config.yaml
num_hidden_layers: 9
hidden_size: 160
n_experts: 256
experts_per_token: 8
d_expert: 32
d_shared_expert: 64
hidden_act: "squared_relu"
moe_layers: [1, 2, 3, 4, 5, 6, 7, 8]
router_score: "softmax"
normalize_top_k: false
routed_scale: 1.0
balance_loss: 0.016
balance_bias: false
router_z_loss: 0.001
router_bias: true
init_std_router: 0.03
lr_router: 0.000856
num_attention_heads: 2
num_key_value_heads: 2
head_dim: 64
vocab_size: 15360
norm: "layernorm"
norm_place: "pre"
norm_eps: 1e-05
positions: "rope"
rope_theta: 7910.0
rope_fraction: 0.5
qk_norm: false
attn_scale: 0.125
tie_word_embeddings: false
parallel_block: false
init: "normal"
init_std_qkv: 0.0395
init_std_o: 0.0
init_std_up: 0.0395
init_std_down: 0.0
optimizer: "cautious_adamw"
learning_rate: 0.00142
beta1: 0.9
beta2: 0.99
weight_decay: 0.16
lr_head: 0.00777
max_grad_norm: 1.0
warmup_steps: 299
schedule: "wsd"
decay_fraction: 0.828
decay_shape: "linear"
final_lr_fraction: 0.1
batch_tokens: 65536
max_seq_len: 1024
doc_mask: false
z_loss: 1e-05
train_tokens: 456600000
max_steps: 6968
dataset: "wikipedia_en"
Below are experts of layer 5 (counted from 0) of a mixture-of-experts language model. Rows are named router (the router's row for the expert), up (a neuron's input weights, with its number), down (a neuron's output weights, with its number) and show model dimensions 0-79. Each number is 128 + 24 x the weight over its row's rms, rounded and kept within 0 to 255.
After each expert's rows: "mostly gets" lists some tokens that are sent to it at least half of the time. This comes from a sample of Wikipedia text that the model never trained on.

# expert 130
router [126 108 132  93 142 107 171 111 131 129 111 100 164 106 157 144 158 117 138 144 127  95 107 146 152 146 106 162 126 136 119 161 158 107 119 119 145 118 118 105 110 109 148 168 149 139  93 109 116 124 135  97 109 154 143 120 165 183  82 111 140 114 105 128 135  99  99 113 158 125 106 118 121 139 111 113  92 150 122 131]
up0 [163 152 124 135 147 171  91 162 146 158 100 150 113 185 155 133 116 121 123 140 135 130 158  95  97 129 135 146 135 116 136 149 135 108 117 129 144 140 132 142 133  50 158 122 129 134 143 153 101 107 125  71 130 133 175  98  93 102  99 144 124 156 108 159 122 113 216  80 142 134 139 138 118 151 143 131 133 119 135 134]
down0 [ 91 183 102 141  83 113 132 124 107 132 164 121  82 123 141 155 137 113 156 115 125 107 108 128 139 127  79  98 150 110 110 117  94 149 133 146  78 111 169 107 156 116 129 131 184 119 118 108 125 127 127 112 136 171 156 139 132 114 148 119 143 121 142 155 128 122 128 161 158 112 100 102  96 129 167 150 124 121 124 110]
up1 [112 109 123  81  95 156 123 120 131 146 123 140 135 115 130 154 132 209 111 118 141 128 128 164  81 160  75 120  94 117 150 106 138 145 156 114  94 125 150 132 186 125 124 142 112 122 145 159 100 122 125 100 139 132 125 141 116 124 168 152 161 157 154 125 142 154 126 143 127 160 146 135 117 137  96 135 164 147 139 142]
down1 [111 112 139 164 145 118 152  56 126 139 144 119 146 113 140 127 138 136  94 162 130 174 115 146 133 161 147 120 139  95 104 107 128 112 137  79 128 140 129 131  98  96 146 157 142 149  71 163  99 157  62 133 167 160 113 121  83 124 116 172 120 139  85  91 165 112 106 170 147 141 147 132 105 141 135 139 103 135 135 136]
mostly gets: " King", " producer", " singer", " editor", " writer", " Secretary"

# expert 221
router [169 114 155 145 162 108 157 144 155 149 132 108 151 129 157 101 168 101 164 120 112 112 100 140 143 144 105 130 166 157 144 157 136 115 111 152 157 101  94 104 131 110 152 137 111 137 120 102 134 119 147 104  95 143 130  94 140 116 100 121 154 157 113 117 104 107 104 116 154 117  99 117 121 112 131 144  93 128 159 111]
up0 [111 128 188 128 108 174 115 130 117 168  90 140 124 141 124 134 100  96 111 112 163 125 141 169 102 159 124 145 155 112 129 124 112 103 146 121 161 105 175  85 118 118 108 124 109 123 164 132 121 102 113  67 114 151 129  92 130 134 101 157 129 131 109 136 122 123 174 104 138 146 145 149 157 151 164 113 114 125 139 154]
down0 [110 208  93 138  95 119 174 125 140 145 153  94 153 114 112 127  88 124 113 120 146 111 147  76 117 104 123 159  89 102 133 106 146 144 123  98 123 159 106 155 130 154 153 139 104 129  97 160  88 130 159 123 137 142 128 105 133 137 133 100 195 123 128 128 145 162 149 122 130 157 103 102 134 141 138 134 143 141 117  93]
up1 [131 119 158  91 109 138 132 118 119 118 117 108 144  93 135 141 148 189 131 109 136 145 114 158 126 129 140 112 100 171 135  53  88 131 110 145 130 115 126 145 134 173 128 148  84 175 111 104 101 169 130 132  95 120 129 167 109 143  99 144 138 178 150 107 129 120  90 164 125 156 133 140 117 156 108 142 186 110 114 140]
down1 [114 127 147 143 147 133 144  97 116 100 152 134 150 146 127 151 127 111 117 109 127 175 101 126 126 149 129  97 159 146 133 135 110 164 143 117  98 102 131 151 102 170 120 113  83 149 132 156 100 113 118 124 110 175 139 144 124 136 137 119 133 101 155 159  99 106 107 164 135 133 114 170 134 121 146 161 138 155 121  81]
mostly gets: " would", " may", " could", " must", " should", " can"

# expert 253
router [164 111 138 153 140 112 174 119 142 153 114 102 149 101 138 107 148 125 124 139 100 119 108 141 160 145  87 137 120 144 120 183 148 122  96 116 134  98 105  79 121 129 153 154 134 114 114 113 110 105 141 111 114 141 142 111 145 134 120 104 143  88 109  96 140 124 140 118 146  87 120  96 118 138 104 102  91 140 119 120]
up0 [120 137 118 121 134 124 136 148 157 164 102 146 110 131 139 129 130 117 164 130 161 125 125 136 100 135  91 165 121 152 121  94 166  97  94 115 142 126 142 105 126 122 163 156  82  93 152 137  67 135 132 132 122 105 105 138 133 125 129 188 143 149 145 153  94 140 136 109 147  94 111 150  88 166  88  85 107 137 138 126]
down0 [122 181 123 117  77 150 141  99 116 179 127 128 154 115 142 135 109 127 160 140 118 112 119 109  91 142 101 134  88 125 139 131  93 126 112  97  64 167  95 116 153 134 147 141 157 138 122  93 178 132 130 110 120 120 113 111 139 130 159 135 172 111 170 125 110 104 151 110 103 125 140 119 136 165 137 139 140 130 109 130]
up1 [ 95 132 110  93  96 150 109 120 120 144 144 130 118 133 107 113 109 200 117 134 185 108 128 124 139 161 168 135 102 170 158  53 131 105 159 134 105 136 117  90 132 133 136 104 112 128 133 143 101 119 132 122 125 122 114 142 126 116 147 156 118 136 141 147 150 132 159 153 120 144 146  99 127  96 134 124 129 141 111 146]
down1 [106 109 132 111  89 118 121 100 136 140 125 140 156 142 104 134 119 115  76 101 140 159 111 127 105 141 156  96  80 133 118  72 138 136 162 117 160  89 182 117 138 133 143 155 100  81 120 132 129  91 106 139 126 132 120 114 117 168 144 121 124 112 106 145 150 119 166 155 115 128 149 137 127 137 107 124 112 160 182 123]
mostly gets: " son", " father", " Minister", " General", " member", " president"

# expert 250
router [139  88 120 103 132 109 140  94 147 153 110 103 158  99 165 131 149 157 143 125 123 100 109 146 116 142 109 151 152 125 108 133 169  71 113 133 154 120  96 112 103 101 174 156 139 136 123 107 114 117 140 103 102 160 165 112 176 144 115  95 158 139 114 108 128 116 110 121 163  90  96 108 121 126  99 123 112 147 172 104]
up0 [131 103 120 100 132 143 149 122 114 107 130 154 133 110 164 122 135 134 140  88 126 164 140 136 116 149  84 163 191 143 124 119 169  99 158 122 135 120 141 151 115 117  92 144 101  90 117 163 132 142 142 101 118 153  72  82  77  99  85 149 131 123 113  93 112 151 152 142 104 138  91 127  83 148 133 107 117 141 132 154]
down0 [ 79 179  98 133 135  97 100 131 137 143 103 136 155 158 163 125 117 129 126 130  98  96 123  92 125 138  79 133 126 117 135  99 137  97 141 113  89 147 105 141 112 112 167 126  96 138  92 107 147 151 160 101 141 126  91 129 154 109 152  95 138 103 169 123  96 159 139 181 158 138 119 156 134 129 115 149 111 153 142  93]
up1 [108 137 116  84  92 142 128 124  99 149 112 183 115  86 145 144  97 105 163 135 148 130 137 111 121 109 120 132 135 152 128  98 158  79 128 113 121 111 114 132 101 148 134 126  91 157  77 122 167 109 116  92 134  83  72 140 149 156 117 135 151 128 151 135 178 181 148  91 147 139 173  78 117 138 156 122 163 147 137 138]
down1 [147  90 116 148 118 130 153 132 149 134 130 101 108 122 159 107 132 134 123 144 158 114 129 121 123  83  96 123  64 114 114  69 142 128 116 131 155 108 113  78 172  95 152 158 132 132 142  90 142 115  74 146 130 137 144 103 116 127 104 133 112 130 123  85 137 158 134 127 138 143 150 105 162 120 149  98 154 120 135 137]
mostly gets: "'\n", "\":", " @", "^{["

# expert 56
router [173  88 172 155 129  74 130 119 154 158 109  92 153 127 149 104 153 132 156 136 117  98 106 129 133 144 113 143 169 132  96 143 149  89 109 104 168  85 107 114 114 109 160 169 134 157 108 116 100  79 160 130 109 118 152 137 145 144 118  88 143 113 113 125 136 121 119 106 147 114 107 111 122 138  97 108  93 136 136 100]
up0 [113 130 146 120 144 160  94 119 123 129  84 132 115 142 153 117 118  94  98 133 156 107  92 136 125 136  91 135 105 104 179 117 143 116 109  94 127 123 140 132 120 111 132 121  91 113 138 142  96 124 142 121 137 114 114 127 139 107 108 167 126 124 145 108 103 129 171 148 134 119 161 135 123 173 129  93  97 116 149 134]
down0 [ 99  87 143 137 103  72 179 161 121 145 180 110 146 144 124 142 120 122 112 125  98 136 115  77 116 135  95 114 142 100 100 161  90 117 151  98 103 142 124 124 131 127 160 149  85 137 128 142  79 146 128 167 134 178  97 128 134 165 136 120 144 145 146 135 119 132  88 143 175  96 123 132 111 132 132 116 132 175 112 164]
up1 [100 184  85 116 135 141  87  95 109 133 133 166 119 101 136  99  89 156 143 102 172 128 117 162 117 129 136 117 108 150 108 109 160 119 163  97  85 138 144  75 120 131  97 126 114 137 158 135 129 185 154 114 129 135 158 145 154 108 160 128 139 187 166 123 123 151 150 109 117  93 152 118 134 142 133 112 149 104  99 133]
down1 [ 77 109 147 124 177 128 180 149 137 157 137 118 117 105 132 154 142  77  88 110 143 112 158 119 112 131 129 141 134 104 153 123 136 137 126 135 110 101 141 112  90  94 105 100 118 163 128 112 153 144  91 176 150 166 160 118 104 132 116 112 161 110 135 110 132 124 107 154 141 156 104 142 127 132 137 117 114 116 140 142]
mostly gets: " built", " used", " died", " married", " given", " elected"

# expert 162
router [150 103 151 161 161  81 145 117 149 146 106 108 155 116 154  91 161 134 150 124 101  90 101 126 141 155 118 171 160 157 104 153 128  96 108  82 179 112 117 104 127 118 161 163 157 162 131 105 106 101 144 125 131 138 169 125 147 136 107  84 155  82  99 133 139  96 109 119 151 123  93 133 116 154 113 118  84 154 124  97]
up4 [120 157 100 119 105 139 190 174 132 119 110 161 106 125  94 139 120 115 154 152 112 125 158 105 133 100 105 120  97 134 126  91 161 139 101 135 140 103 113 126 145 145 109 138 127  94 175 120 105 136 143 171 130 137  90 137 140 106 114  96  90 113 114 150 135 132 131 203 131 116 132  77 112 147  73 158  96 143 134 153]
down4 [109  99 162 154 189 127 109  73 128 114 143 110 146 126 130 101 150 144 110 107 153 126 142 117 122 158 158 146 112 122  74 144 114 152 107 128 124 145 158 121 129  91 157  91 149 118 128 131  99 144  69  91 149 123 127 113 115 120 102 112 127 150 139 109 140  94  98 126 147 133 132 156 177 106 131 112 174 156 151 160]
up5 [175 118 141 165 105 100 112 153 147 137 147 121 134 121 105  88 108  96 165 121 110 113  99 106 122 101 105 128 145 109 171 174 127 124 135 156 150 114  99 153 119 127 150 119 131 105 112  89 103 152  79 132 114  87 163 150 117 126  96 146  98  84 117 133 129 160 129 119 125 139 105 132  60 124 122 123 143 103 105 120]
down5 [ 78 189 125 100 160 136 149 119  99 136  89 132  93 128 149 122 112 140 115 139 140 141 129 145 137 147 106  89 135 155 111  83 136 121 145  77 166 125 178 121 172  87 113 133 133 156 125 122  88 129 151 107 109 146 109 115 192 158 116 115 133 175 132 121 151  88 166 134 112  95 170 142 159 175 123 128 139 149 145 102]
mostly gets: "ated", "ized", " known", "ted", " described", "ised"

# expert 167
router [165 111 143 121 136 108 131 121 150 138 129 103 150 136 154 112 132 154 144 120 114 118 104 149 121 174 110 156 139 158 122 138 112  83  98 100 155 106 109 127 120 115 168 168 161 162 114  77 118  88 155  78 103 116 159 116 155 127 102 115 135 149 132 112 129 116 113 109 158 122  93 109  90 104 102 120 109 187 145 121]
up0 [144 102 160 180 125 151 114 152 141 119 105 193 114 111 169 126 125 137 102 128 145 107 164 105 103 139 103 138 113 149 136 143 161 139 102 118 129 110 153 136 140 133 118 135 129 107 159 108  73 114 168 106 115 144 129  80 140 109  68 166 112 130 111 124 109 130 146 104 121 137 124 173 150 174  75 108  82 160  98 132]
down0 [105 149 114 119 107 111 132 136 153 167 154 150 127 124 153 137 149  99 144 127 123 125 113 111 138 123  96 109 185 131 165 138 154 130  80 139 104 156 104 150 139 148 156 115 151 151  88 112  95 115 136 141 145 116 116 140 167 107 135  79 185 136 141 145  87  95 131  82 113 126 140 113 141 142 172 109 135 157 133  64]
up1 [159 132  94  94  77 145 121  85 111 129 147 101 105  90 154 129 147 143 140 147 125 126 157 124 101 129 136 135 115 150 129 142 166 125 172 160  76 148 136 141  88 119 127  98  62 142  86 155 110 100  96  93 113 130 174 186 131 128 151 129 141 131 141 147 152 169 111 117 108 167 112 124 114 114 190 124 141 123 146 122]
down1 [108 136 132 145 169 161 153 121 108 100 115 116 120 106 148 142 137  90  96 164 131 106 126 144 149 150 124 137 120  70 156  97  95 158  84 119 124 125 122 114 135 117 134 160 135 119 140 115 119 121 119 145 139 143 157 101 164 123 148  96 148 123 104 128 158 118  84 125 153  88  83 124 115 157 104 182 125 136 166 100]
mostly gets: ")", "|---|---|---|---|---|---|\n", "Gls", "|---|---|---|---", "|---|---|---|---|---|---|---|\n", "(s"

# expert 11
router [147 124 118  93 135 103 154 104 132 166 104 113 141 134 156 115 158 136 139 122 118 127 122 148 143 150  99 134 174 155  97 135 153  80  93 138 145 113  82 124 118 117 170 186 136 136 110 109 139  92 147  80 110 139 161 132 173 147 113 114 155 142 137  96 149 125  84 102 136 126  96  95  91 109  99 142 125 166 126  93]
up0 [150 110 129 156 134 149  79 159 137 126 149 169 112 132 151 114 124 110  97 132 133 126 124 127  84 108 151 128 117 117 129 146 168  94 128 142 161 113 166  98 104 125 139 159 111 114 122 121 115  95 103  95 159 130 100  84 128 120 130 200 122 143 120 156 107 133 134 125 142 127 188 166 115 144 133  62 105 123 108 143]
down0 [107 161 145 138 131 117 124 135 157 173 130 106 131 134 115 151 131 134 133 141  97 130 131 113 155 102 123 127 155 141 103 102 118 109 116 137 121 137 110  91 148 130 108 111 104 129 141 141 108 110 129 115 158 143  96 124 112  99 198  84 128 115 134 138  86 158  98 136 142 132 151  99 155  72 123 150 139 116  87  87]
up1 [111 145  96  89  94 142 107  86 126 140  77 118 108 126 139 100 156 126 130 146 140 104 156 182 113 115 131 142 116 139 169 104 142 128 169 129 117 141 116 139 124 164 142  97  98 157 105 144 125 129  99  74 164 165 128 139 144 138 138 135 196 163 130 115 145 125 122 116 145 175 120 128 149 125 149 131 163 133 121 116]
down1 [110 153 168 142 138 142 142 132 177 126 140 124 128 149 154 150 111 166 141 150 141 134 136 115 129 131 161 111 102  86  75 119  90 111 111 132 123  99 111 138 130  92 181 148  93 126 107 117 145 106 116 140 114 125 120 147 100 128 117 154 130 115 126 149 154 111 138 164 104 123 122 130 123 120 117  78 137 153  98 119]
mostly gets: " Preceded", " N", "idae", ")", "]", "\""

# expert 82
router [129 113 123 154 153  77 123 123 174 163 100  96 160  77 151 101 120 138 136  96 123 109 105 133 140 142 102 120 174 149 127 139 157  90 113  88 182 116 123 116 102 121 148 159 126 129 112 114 114 108 154 121 106 131 155 138 177 137  84 101 114 107 104 115 117 105 120  89 142  72  98 118  94 145 119 140  92 153 140  98]
up0 [149  91 157 138 120 153  86 176 150 100  98 115  97  94 128 121 111 145 156  70 123 145 137 123 155 148 111 147 139 120 105 131 119 112 144 137 128 118 166 111 110 111 131 144 107 100 141 117  86 122 166 110 128 138  99 101 111 101 134 148 112 189 143 133  83 153 138 159 155  91 151 158 118 189 134 137 152 129 114 145]
down0 [144 110 106 133  96 141 125 120 116 161 147  98 158 129 148 120 112 146 152 138 141 113 127  78 117 137 130 116 144 113 112 108 113 132 146 107 127  95 148 133 137 119 168 114 126 185 142 106 168 159 171  93 116 140 143 126 134 125 122  96 156 137 164 176 106 192 118  71 164 145  98 143 114 143 130 128 167 151 157 158]
up1 [128 155 151 108 134 143 107  87  95 130 117 151  91  98  94 176 109 181 141 104 124 114 155 140 113 124 149 141 110 134 176  55 139  99 150 112 128 162 152 116 106 137 133 129 110  90 131 168 113 141 152  95 115 156 162 141 158 130 127 135 155 111 117 135 156 135 114 121 122 196 152 155 102 125 125 148 167 124 127 140]
down1 [128  88 134 152 157 105 110 147  89  85 145 147 142  84 144 116 110 139 156 132 165 113 139  93 131 148 148 120 102 101 126 129 129 140 120 106 142 117 159 115  92 130 115 110  73 119 169 153 172 127 132 111  96 166  62 195 134  72 145 126 118 111 142 124 106 151 132 131 159 137 126 174 144 103 141  98  92 115 147 162]
mostly gets: " However", " been", " however", " but", " considered", " remained"

# expert 203
router [140  88 130 125 140  93 129 122 161 166 104  91 129 105 174 103 144 122 121 122  92 100 123 135 128 138 115 172 185 133 108 158 173 100 112  95 131  79 104 130 111 106 171 142 142 132  86 101 123 107 140 114 116 119 155 108 168 140  96 119 135 132 100 101 122 101 123 122 136 124 108 113  93 129 114 107  74 137 171 109]
up0 [151 104 132 121 148 158 105 137 168 111 107 138 100 120 146 137 148 119 144 125 101 146 167 141  99 131  95 139 126 120 155 151 159  89 105 155 130 175 144 112  95 115 134 160  98 113 138 147  85  60 117 105 113 136 103  92 123 147 168 144 144 122 142 120 134 123 163 124 163 104 150 174 123 128 102 128 141 119 150 136]
down0 [155 140 101 147 139 132 124 134 118 157 129 167 170 122 130 148 119 129 166 117 148 171 139 142 106 111 113 129 180 119 173 151 123 164 107 164  85 123 135 154 134 102 120 103 103 115 152 132 178 136 153  71 138 156  86 105 137 117 138 133 168 134 171 154 124 159 126 143 119 114 144 124 131  71 125 180 143 151 109 102]
up1 [123 174  98  64 132 158 123  92  83 140 127 124 120 124 142 130 104 107 165 112 130 107 113 145 124 146 128 145 109 146 135 115 151 111 104 108 110 152 148 124  79 142 149 130 136 128 103 145 169 158 143  87 118 122  81 148 174 116 115 140 137 150 126  95  92 121 130 143 104 155 160 113 127 139 130 107 140 133 139 137]
down1 [110 125 123 145 147 135 113 107 115 117 121 173 115 133 154 134 135 109 109 141 165 170  98 153 182 139  99 114 139 103 114 127 148 131 142 129 107 143 165 133 121 112 141  97 137 123 153 132 106 107 114 101 109 148 195 134  78 139 138  97 123 122 132 158 141 159  99 182 152 154 114 122 131 128 135 143 129 108 133 131]
mostly gets: " have", " has", " had", " could", "|---|---|---|---|\n", "|---|---|---|\n"

# expert 188
router [170  98 127 118 164 108 135 112 154 147 117 128 126  85 173 120 135 132 171 116 101 107 113 130 116 128  83 110 165 135 125 146 170  98 104 138 135 123 106 116 114 107 160 150 152 142 102 119 113  93 134 103 103 127 170 107 160 136  82 107 176 138 107 115 120  90 137 109 164 110  93 105 103 124 123 102 106 153 172 112]
up0 [128 127 122 145 111 150 103 139 145 102 115 150 132  76 128 144 156 131 123 121 198 133 121 140  86 136 100 129 162 144 153 155 131 125  88 131 123 117 163  97 136  92 127 152 171  91 131 111  73  94 156 107 123 161 137 101 132  91 141 150 126 147 103 161 107 106 163 115 137 131  92 145 148 110 104 145 110 135 146 125]
down0 [109 127  88 138 139 115 147 116 143 166 138 196 136 133 152 127 133 125 150 111 131 119 136 113  84 139 119 107 205  92 160 156 100 142  88 155 123 133 133 134 151 161 115  92 134 140 117  99 125 154 140 151 116 123 103 145 157 113  89 123 167 118  97 137 110 110 144 139 109 106 172 140 147 130 129 148 135 149 140 137]
up1 [167 135 125  67  79 129 113 129 112 128 117 146 136 136 148 134 106 100 177 135 119 149 164 135 136 109 126 146  80 153 135 121  97  80 136 132 121 142 147 127 133  92 134 121  84 128 109 145 141 135 138 125 114  87 143 157 164 135 138 131 147 125 166 152 150 142 119 146 151 108 144 120  98 145 136 161 152  73  94 161]
down1 [107  94 135 144 168 145 141 132 168 106 147 155  98 125 102 108 130 137 122  90 103 160 124 170 118  88 138 135 126 161 136 120  96 155 123 152  81 113 136 122 152  73 132 152 124 113 178 119 126 128  84 140 106 160 135  81  95 127 196  81 107 114  85 133 151 147 131 136 103  81 124 147 127 124 126 158 126 115 162 159]
mostly gets: " Insecta", " Chordata", " Suborder", "ropoda", ");", "%;"

# expert 208
router [119 116 141 124 155 120 135 113 135 151  89 113 148  96 156 106 146 140 153 137 116 115 109 138 129 188 105 141 154 148 108 147 126  74 109 117 130 137 112 108 112  86 133 149 163 155 116 124 117 122 172  96 116 154 160  80 140 168  92  99 168 140 111 130 139  71 104  89 137 110 102 125 125 145 129 121 103 157 141 120]
up0 [142  89 137 145 138 160 130 156 145 120  89 156 104  85 132 125  78 157 123 152 131 131 149 133 130 155 149 156 112 118 147 135 139 104 137 128 130 115 124 112 149 120 122 119  95  98 162 156 122 148 142  86 102 148  72  79 100 137 139 162  59 144 111 142 141 112 145 102 136 138 141 141 130 186  99 121 125  92 110 142]
down0 [ 58 131 141 133 108 156  97 123 143 177 149 123 111 141 135 133 127 124 137 111 106  95 152 120 127 180 111 108 126 146 120 130  95 145 144 147  99 119  96 115 137 150 122 159 127 137 137 149 119 105 157 144 111 123 108 154 164 135 176  62 114 114 151 111 129 134 161 127 109 162 159  96 111 101 123 106 150 146 121 100]
up1 [139 150 116  83 106 126  90 138 134  96 101 150 109 129 179 120 141 115 150  83 129  96 157 156 136 123 151 136 138 173 144  87 119 101 152 137 127 147 167 146 157 107 123  76 124 112 143 131 122 159 169  97 136 142 128 165 116  82 147 123 145 145 129 139 130 153 139 132 143 134 142 166 116 130 134 154 149 152 133 157]
down1 [127 134 155 146 151 128 119 132 150 124 144  84 152 127 134 158 153  84 131 124 104  92 106 114 127  99 134 123  80 115 122  70 105 142 125 105 159 104 152 153 106 149 139 138 102 106 160 166 126 138 123 122 152 144 110  98  88 165 122 160 143 119 102 120 121 129 122 170 103 137 129 134 100 146 148 142 117 124 117 142]
mostly gets: "-Star", " Cup", "enger", " Trophy", "ership", "-off"

# expert 63
router [151  84 148 113 145  87 143 124 146 143 117 119 125 109 172 122 144 125 145 143 123 103 104 177 139 123  92 121 162 139  81 126 144 107 102 137 134 102 131 108 124 100 142 131 137 167 136  81 105 120 124 109  89 130 153 114 148 145 137 103 185 116 120  92 130  85 110 104 167  95  79  94  93 147 111  76 122 148 162  98]
up0 [136 138 130 139 146 160 106  94 161 113  93 169 121 110 154 106 108 103 152 121 119 143 162 134 108 120  85 117 120 123 171 169 126  76 125 114 122  92 121 122 106 136 118 113 130 104 160 136 117 117 109 114 134 137 135  99 155 102 123 144 142 156 117  97 123 122 151 113 166 159 186 121 135 182 132 158 131 126 159 123]
down0 [129 162 117 135 104 101 123 140 131 153 215 111 126 149 173 140 110 141 152 153 122 129 129 113 119 191 139 106 145 139 145 155 143  97 141 152  97 102 105  91 132 125 128 183 119 120 111 130 138 119 107 119 149 149 108 124 144 161 136 117  99 125 174 154 127 131 167 103 123  94 130 104 151 101 140 173 130  87 111 158]
up1 [159 142 138 107 102 140  98 103  91 153 128 119 116 144 123  84 170 111 165 131 122 124 140 122  87 124 143 117 119 159 143 122 128 114 156 152 135 160  94 100 136 175 135 142  88 130  99 141 138 142 155  70 133  99 129 123 127 133 145 149 153 142 145 155 134 117 172 101 130 176 159 105  91 139 143 155 170 128 138 167]
down1 [113 109 158 153 136 140 142 122 121 125 134  94 122 111 207 140 105 133 140 143 133 103 121 139 105 179 140 133 126 130 111  80 125 134  94 135 128 127 174  81 139 112 162 120 147 129 120 111 132 110  95 148 116 126 114 118  94  92  84  83 123 120 141 107 133 145 116 145  97  99  93 143 147 136 111 125 114 158 155 109]
mostly gets: "′", "em", "   ", "):", " :", "-m"

# expert 98
router [121  93 150 133 139 105 154 129 137 169 107 134 157 112 143 119 148 129 155 136  73 122 106 163 126 143  84 142 146 171  82 160 147 129  77 136 163  99 121  99 121 125 137 149 160 163  94 116 131 119 143 103 100 146 146  80 142 163 102 107 138 116  61 149 113 114 127  98 160 105 115 131 115 105 153 107  87 163 140 117]
up0 [118 112 133 132 123 164  99 125  93  99  95 145 119 105 125 130 133 138 167 161 131 131 125 188 106 160 138 131 136 131 131 155 154 119 133 106 129 102 139  93 121  90 134 118 106  83 112 132 103 102 117 109 128 109 119 139 122  93 133 147 143 179  96 131 116 127 195 121 123 127 149 131 117 138 139 110 132 123 159 147]
down0 [117 146 102 150 116 157 112  89 155 140 148 183 104 135 139 150  80 126 144 118 153  76 130  86 145 135 157 154 131 159 112 166 101 121 147 186  97  95 124  90 157 142 151 129 147 143 140 123 130 145 120 155 120 180 112 117 142 146 161  96 148  96 124 106 102  95 161 118  96 147 112  85 129 150 187 151 144 114 111  95]
up1 [136 138 123  77 107 144 125 149 103 115 120 166 109 155 144 108  88 129 149 159 123 115 160 174 112 126 121 169 124 154 157  78 168  62 126  89  90  99 134 142  68 122 143 113  97 130  91 105 139 107 102 121 131 122 150  94 174 156 121  85 158 132 140 106 147 158 126 135 150 136 127 149 120 156 144 119 147 129 112 168]
down1 [117 104 131 145 101 157 130 100 117 125 130 152 110 119 145 162 120 118 116 127 195 140 100 129 125 135 116 136 128 146 122  68 154 105 124 148 139 130 111 147  83 137 160 124 143 134 119 111 148 108 129 171 148 154 167 123 102 125 113 145 154 106 130 136  73 111 125  98 140 161 128 132 147 117 155 129 119 165 111 112]
mostly gets: " Rad", " disp", " Esp", " Islamic", " secret", " pred"

# expert 133
router [154 114 156 142 137  93 151 110 112 132 125  83 147 106 152 126 161 115 155 150 115  83 106 142 166 136  97 157 137 147 107 162 143 114 105 119 135 104 108 112 126 121 143 159 170 149 100 106 113  92 135 100 104 134 174 139 156 167 133  97 132 115 113 114 153 116 126  97 167  89 108 121  79 145 114 114 120 122 137 123]
up0 [183 140 109 157 153 136 102 139 144 132 118 162 126 160 111 172 112 135 130 146 142 131 123 121 138 151 118 171 140 118 139 129 151 130 117 121 123 148 180  87 123 109 142 138 129 129 135 160  75  78 115 131 119 112 138 116 131 133 123 174 139 112 117 109  82 151 199 117 148 129  99 153  93 197 129 136 129 119 143 135]
down0 [128 189 121 142 112 126 132 152 103 143 146 120  62 105 114 147 137 103 152 140 137 129 106 135 146 177  92  89 177 123 163 164 130 148 103 140 120 162 149 131 129 128 133 129 100 130 102  94 125 137 146 101 120 144 132 101 152 119 147 116 106 133 137 154  69 136 138 139 139 150  87 107 142 171 124 163 143 133 105 109]
up1 [152 148 114  91 134 132  92 126  95  90 116 168 115  88 109 113 141 164 109 131 142 162 161 141  93 105 133 125  99 145 136  83 125  91 160 113 129 143 146 100 140 182 123  77  78 152 102 144  95 147 166 109 153 139 124 170 126 146 145 143 124 128 150 143 177 149 130 106 145 170 142 133 102 131 165 141 171 111 127 114]
down1 [131  74 134 179 129 115 126 144 117 160  93 149 123  88 153 128 117 111  89 125 134 187 140 170 144 167 153 129  76 113 100 126 155 139 139 112 102 129  97 120  98 130 102  84  96 117 123  91 142 140 103 161 118 112 138 114 142 123  67 136 125 161 135 143 128 132 113 169 107 162 114 164 138 165 118 117  88 156 151 133]
mostly gets: " father", " Minister", " son", " member", " daughter", " mother"

# expert 145
router [157  78 151  99 160 121 164 100 153 119  83 124 146 105 154 138 126 129 119 107 104 106  79 147 152 191 118 175 134 145 128 137 158 115 107 134 136 103 125  76 100  97 140 113 148 125 100 133 113 110 118 113  78 152 135  91 133 152  73 109 151 128 125 110 129  97 116  90 164 108 136 117 114 137 110 105 116 137 153 121]
up0 [117 139 141 174 122 146  99 135 114 134  88 154 110 116 152 116 117 164 160 119 128 111 117 112 107 128 115 153 121 130  97 141 118 138 136 118 126 126 158  80  99 117 158 141 101 117 169 109 104 109  90 102 117  91 115  87 144 102 121 128 121  83 147 155 106 162 159 117 101 145 138 132 119 185 147 165 126 113 155 128]
down0 [101 134 114 132 126 149 110 106  72 131 152 137 141 172 113 118  96 137 124 130 141 122 167 105 155 109 150 173 141 130 116  99  89 120  77 107 118 133 166 123 129  72 128 119 127 134 133 120 119 155 162  96 162  97 140 127 128 139 109  80 111 114 142 131 128 114 134 171 141 123 112 182 129 152 133 160 111 122 117 162]
up1 [127 164 103  68  98 128 119 112  97 120 113 129 136 110 102 107 165 149 151 118 121 132 163 114 130 124 125 141 102 178 122 151 118 110 133 115 126 142 170 163 124 166 127  99 107 107 140 123 114 156 155 130 113 142 115 149 121 121 168 150 124 124 121 144 161 156 122 158 138 158 139 169  98 125 137 149 162 106 103 150]
down1 [132 148 146 157 103 127 113  43  98 134 129  93 155 130 150 127 132 144 102 136 156 148  99 110 140 137 138  71 125  98 149 109 108 153  72 157 204  82 146 159  94 125 143 127 147 120 119  97 148 124  75 148  88 159 155 131 119 137 156 124 116 139 114 106 135 142 105 184 142 121 127 124 123 113 140 156 137 130 147 147]
mostly gets: " Tr", " Green", " Williams", " White", " gl", " Gl"